config = dict(
    d_shared_expert=0,
    moe_layers=[0, 2, 4, 6, 8, 10],
    routed_scale=5.66,
    n_kv_head=6,
    vocab_size=35476,
    rope_base=2360.0,
    lr=0.0137,
    doc_mask=True,
)
Below are experts of layer 8 (counted from 0) of a mixture-of-experts language model. Rows are named gate (a neuron's input weights, with its number), up (a neuron's input weights, with its number) and show model dimensions 128-255. Each number is 128 + 32 x the weight over its row's rms, rounded and kept within 0 to 255. Numbers have three digits each.
Before each expert's rows: a language model's description of what the expert responds to. This comes from a sample of Wikipedia text that the model never trained on.

# expert 17
It responds to: Line breaks before headings or new paragraphs, plus there/There in census-style sentences, According, and punctuation closing quotes or parentheses.
gate0:127143107143191134123165161152139141085104130131152195130166153149134156071136168125092138112114109155121098127102117055207124126149110140209118135133122088109102128092169101203161064155100137069151110135135102092113144182172072097136104142153092151087098121153114180149180147115171116161167131141151101185124154174093090126159136130163097107160095143167139135112152094055074064141157
up0:061103129149153153173129101165175136053114056071131135069128130104134124162140111104136121184134091127111074092159140163178093139155162185126140127130129107098148133135196058181112102125092169099152181115141112044118119118122065104098131166136088106131119146084128146148211149135132164160173221136179098146145146154103099076133157128087068055112106078039121129140170155124101105148108

# expert 43
It responds to: Line breaks ending infobox and list fields in sports and taxonomy entries, such as after "Position: Wing" or "Family: Erebidae".
gate0:143138075091201104155131158148147099138189174131081177120142107156153137100095120127157107129123071101095112149153164185109153128132128107128102116209156090151108088153164140102143133099104087121119071139209181097133124142103126126131135167179148130138117164156126114089098121085165120144145082080086110131102146154142137110156081133131196145159149159097112137104177144133156111138098
up0:063067157130074130108116129116125159161116120129170139144127142088134150150139133151090138110107137072119154168172081061158089120146127174119104162122140142099119133116136133123145109169077147118130106115053109147119134130158175165079128075115148124156105092129112142118173117180122156141118138096113149130127086124162122197074160156147124129165126151157087137188204108156117107135124

# expert 28
It responds to: Space tokens before numbers in tables, infoboxes and statistics, plus words like total, average, maximum, Sovereign and currency signs.
gate0:120065185129181132154146162135089063128154146133162129164131088120087153102152148087110145171108130091108197139048130143075119163151093123144072124153204142153113099134055128149119121118148092149182133165165059151132107168094063128154156164094172089115104128118128122101128124138090132170092148115120108140122135060082107139156129062091151091126167087212115126101104138176166104087153
up0:163175126160116076119110120177100109168125135124122119155095097107145122145066118161175148159114166112163132126188108151154143116088165123158147132088115101113147166118175124098117145149098180096090139082118139072119117119166115102145095160168124153198130159131109113086095058079120091087200144076094113102104194210160142135143109134140143090126105086119133084122128163137128105153049

# expert 4
It responds to: Career and appointment verbs plus the prepositions after them in biographies, such as served, named, appointed, coming off, returned to.
gate0:134119116123111128143135113171122066035108142172095129170154146133128071082061149117130133086089164112135046136187198126081163121050097160203087146074190100123148131066174093122120113122167141151112170113104154093092159146128112092133160153136130125109125114086131102151100095115074146109054094132195108104148156176134093119109137102193121069113081125109103144109119079116088147139173
up0:107129098156179122149168094111099146172153119073139140144141144154100139133129126088063106124150102138137154134081133174161122123150120138133151104144141145135155151098111160178112091067178074116098077151113067152180164087195100176102141143099158112151122104151105156150080119134151177144168161090080117164160120116171118122154096070096178175089142155144142102163137200110110111182083

# expert 31
It responds to: Opening parentheses, brackets and quote marks, as in medalist(s), Original team(s), (PNP), and a quote opening a cited title.
gate0:146150161141188129148108078148174096151150138121161111121156092073130084123149207138120146040103118079125117154137129155128107147174079082138134169173079121089066125080104116091119126102083129149117154139144112138100145066154122127139158175115046091137156167145154210152096070096149099085095134109137180129152141174108080081105088148102087158110154076113129136189140141147094142146103
up0:092087109120111136096110151125138168132100069095139189112146121104103148123146153157155135193118115143120098131126107121139140128130160143125104084078134180185123106163155107136142139197100112156091151116090175124164155164106090111122116136152104127122132037170153093150116150147139157177144111112089114172101088103139185137127177138162114138154054097097149101106068145103144082117148

# expert 58
It responds to: Short particles and single capitals beginning names or codes, often after an opening bracket or quote, such as del, y, X, SI.
gate0:126126094104080115117110125122079157121069174136148083108107088097144139148142119135102104136084160142108165139167146136112093070129120107115172152153101118091142143093161139108108184086180140200150056119109161126141128118121103097147116076136134086083120129118042062085126130162116125127140097139112090193132166117103168181115181093114072126153136160121124124143114078141178134104077
up0:138168090125186121196119060062156102068134084079063167196126138096113155124149133103077154107139100147150077153152082156153171156148105164097100077096121137112093151125129110115073047190092157076142174129129164122127133128127148173086172173058144122115140183146207167136141186100132100130116146148120133098104110151133161128104108136141185178110152133104168096114146088103081135130112

# expert 38
It responds to: Nouns like life, research, health, History in section headings and prose, plus inner word pieces such as qu in Coquimbo, diss, ic.
gate0:131118086103123121154169085068090149125154123078151045136109133161139149119165094187131137183208107060129098079121151111093117118118134120134158052155118129177133106088096111113081154158133092194098121135175153091104123067121130158126112090159109120057122160101113180112150146115143116094168191136158088098168151182085120140131112059149143089171099115053141154087084203140132145090062
up0:115121110194161124128141161191126138106116150165133175182161101045158086201078146140086149111153137149118187149155115138170063103136106141166111154120159206130135130154141122140198098069163172143101168139124137190126140170132142130165095100152130208148102101118173100122109129178119124141099127075145210125054078104172120086122110156122139134132112102191138099104178070131168141120164

# expert 27
It responds to: Prepositions linking a noun to its complement, overwhelmingly of, also for, in, among, e.g. Date of birth, Coat of arms.
gate0:083149152168156105173039149090129146111157129137114094086133098164135081108096174080144105125189120134081106202102154100181161112106184125147143093131119136142108110107107123150122093164129151065100131140118105104158164111087100187175112185102138108095064196120126109120135131125143095078106162140156113129140106136119097132103142083153129106149068112166130145130122141107104171186131
up0:121091124160184151126098165098141138127125141114162079119122168144163083084133124104105107147066145142059072156059169079150128105093112149138093095194156140156133166155091161092102088140136147153113102146188063129106180065092060138185124193156122117140095132081118071137130053091153133118076110170112110144102131146132077137145135128091137136116115162167175166126147129135145182080129

# expert 21
It responds to: Bare space, opening parenthesis or sign before a number in tables and score lists, e.g. (107.6, (#84003, −.
gate0:137118099069127112083150135160126155162103081128113160143086143070154117129110133115125107111184149151136119103096170129147164176089131150140151110132152113127137125146108035178162219138082148131155081116139135116060060120156134090122102135082150096149183107169121110158176137127121108169053129141110137126099147123081131119112157171119055158107150152132139123101054067041169144077131
up0:084110172142091167124069145107037126095191099126140160116153095104075130141152137106135126094122109119163151072106116141140111116122097135122160121129140111120118077111147131093173048118111117118143145124150147123158111126191156144140134133134136216108113127157075156148057122188058155151097053117194115075172087128092075122145134095131146111170075103046135150136130132096126138084159

# expert 23
It responds to: Digits in sports results tables, scores, statistics and measurements, table pipes, × and —, plus the word along in along with.
gate0:127126141058103107099166151104225144123075155099126098139069111132102106204169153138134096099084097127216150109113096116114138094108189093128115155116074140118123154106200183138123129116104142138139093175082070176221075117159150149143108055111150170140142157112141095119100148125131149137121133135139136107106144104111165169122087110110112130076149126079163101123111083117177157140124
up0:125074114070121108160151171122213130095094126070140108084011098151132114157148185141205138127122115154152185145135158196113139117122154104108141135121077126151086141141169129168138108169146105141152074171098102224177142125079152137148119101141119149150169061120164083131138142134076164154101140115109118153118135105126140161158114132136122179078121100083129087088093118160129167161161

# expert 18
It responds to: Continuation bytes inside Japanese, Chinese, Korean and Thai script, plus opening parentheses before unit conversions or numbers in tables.
gate0:124132047161183085158174152136135107122092087129093070072115148148152154087132116184146103117167110128164105123246122200073110162054120133106147100103148166129198119122190101134119130169136127097139135099106127063169126144083117129113181103105113126154117116200087138098071102155079159124124121140122141065143163155086103152180144130166111097089108167079130094102096120120122186101097
up0:140131176132080173097081092128182117117109117143062160146104141172145078106130161091118172101094176135104159095045109069161135110118129090123112120153156086112147078105090103158151165136097100187058113145086145135107172136158130114135137134154139132104128167041166139126194115113094121108142157123165141167197191118141128151115142119154142136145114104108115141115139190162102116131150

# expert 36
It responds to: Prepositions after verbs or nouns, above all by after directed, mapped or according, plus with, via, from, after.
gate0:101128163106119102208141092079137145163150064124092190113134116158107161136150056110141136079096141096155090114059138090077093074159128079145137129160125188168141122100123134102144127129116172111141156158121177130109137099152081166120093141126152163107136091105077138201184134169119154136155111082125162161079136093103130152108079172077152108111124089053085130120135072134051103121147
up0:096124135159075124104134129165118085136121105164111114127164129136180154103092061085108122128160092129056180150123170125119151168164120132108209138114124156114143160083142103130144163182123145085061080128101164152099136154092132116126144145119183147107129127187156080091075085154135100035081138169126143125123141158173151082121102153078156100117102093148120157124124162138174138094140

# expert 50
It responds to: Role nouns after adjectives or articles in biographies and lists, such as member, politician, Minister, Lieutenant, footballer, sculptor.
gate0:117077180057184112128204160124128113146138110127155146127179157145148107138153167082179082086093179090135090091180160141114143147162134080147097073134112185146160157108099093172116108081087144130144102179139143162144150122114162162120139121112126084087047150157132121060076127143140158165148091133091191081184130104210147147122108182128073057109175145154115152142154082129093183110122
up0:101114136080114135121161129147135091134116102103108144084122135134157072156140139147163113110086115107091148154157095149060160107132206076127074082127101056117122121157048141126172136115121113045157123171088083169158135122110113121117137169084136105127117156094122129096152098112126134125164124096129144156150139092187174157107087145114099152127163071162138146125134113126178130053143

# expert 19
It responds to: The space or first digit ahead of a number, mostly years and coordinates, as in "Coordinates: 42°", "since 1961", "in 1965".
gate0:090155130181133099173111083103176086124108097168067170098107163098122120098131148110139156091147175098148218064119134214126138179109052122107087131100113137137108098138190091177143149119134142127100081102062082089110121139148115117143135064122143092180089148130111098083149133149138153152164131112150132144140156111143148102110134185107143165140172131107150085118047136139195140072122
up0:149104113117161079129082062149093148116113113162123164197142158129140154094164159130060165103122098115109165155078104174161139188118098132090110135176122104156151152136189070172141139143082110125122077097125110131144150141083105128132024101125127142157114164091112049145082160121092098097159101110161152153146201191152109122135143154110101096095135186130098125092155135118161143079111

# expert 62
It responds to: Title words like General, Secretary, Director, Chief before of or to, plus am pieces in names like Sonam, and favor.
gate0:130107138216145176126151156163156126154090132167117079110150137160155175165119145137122145096096156140153085110129103095115163142143089140145113090126152152130103116153080128090104125145198111172112097145147113167156177109137134102102142183124107162155094113134197125125104157161173123141125116135146076146116113189124098148105085078102128120133164079082124150178113119084119212105153
up0:101156084095143060120108110130110139087161113080139170171115091166105085093154107129149136164195091137113176158121188113105164059124174163173132175152169091166123134075156137104173158109054120123139140107104138114131145131108129132152078100121136122077135138147100144152127123120121132098132146112132197149166122056109151074135165159184110134141106143190159149093107142117159107172112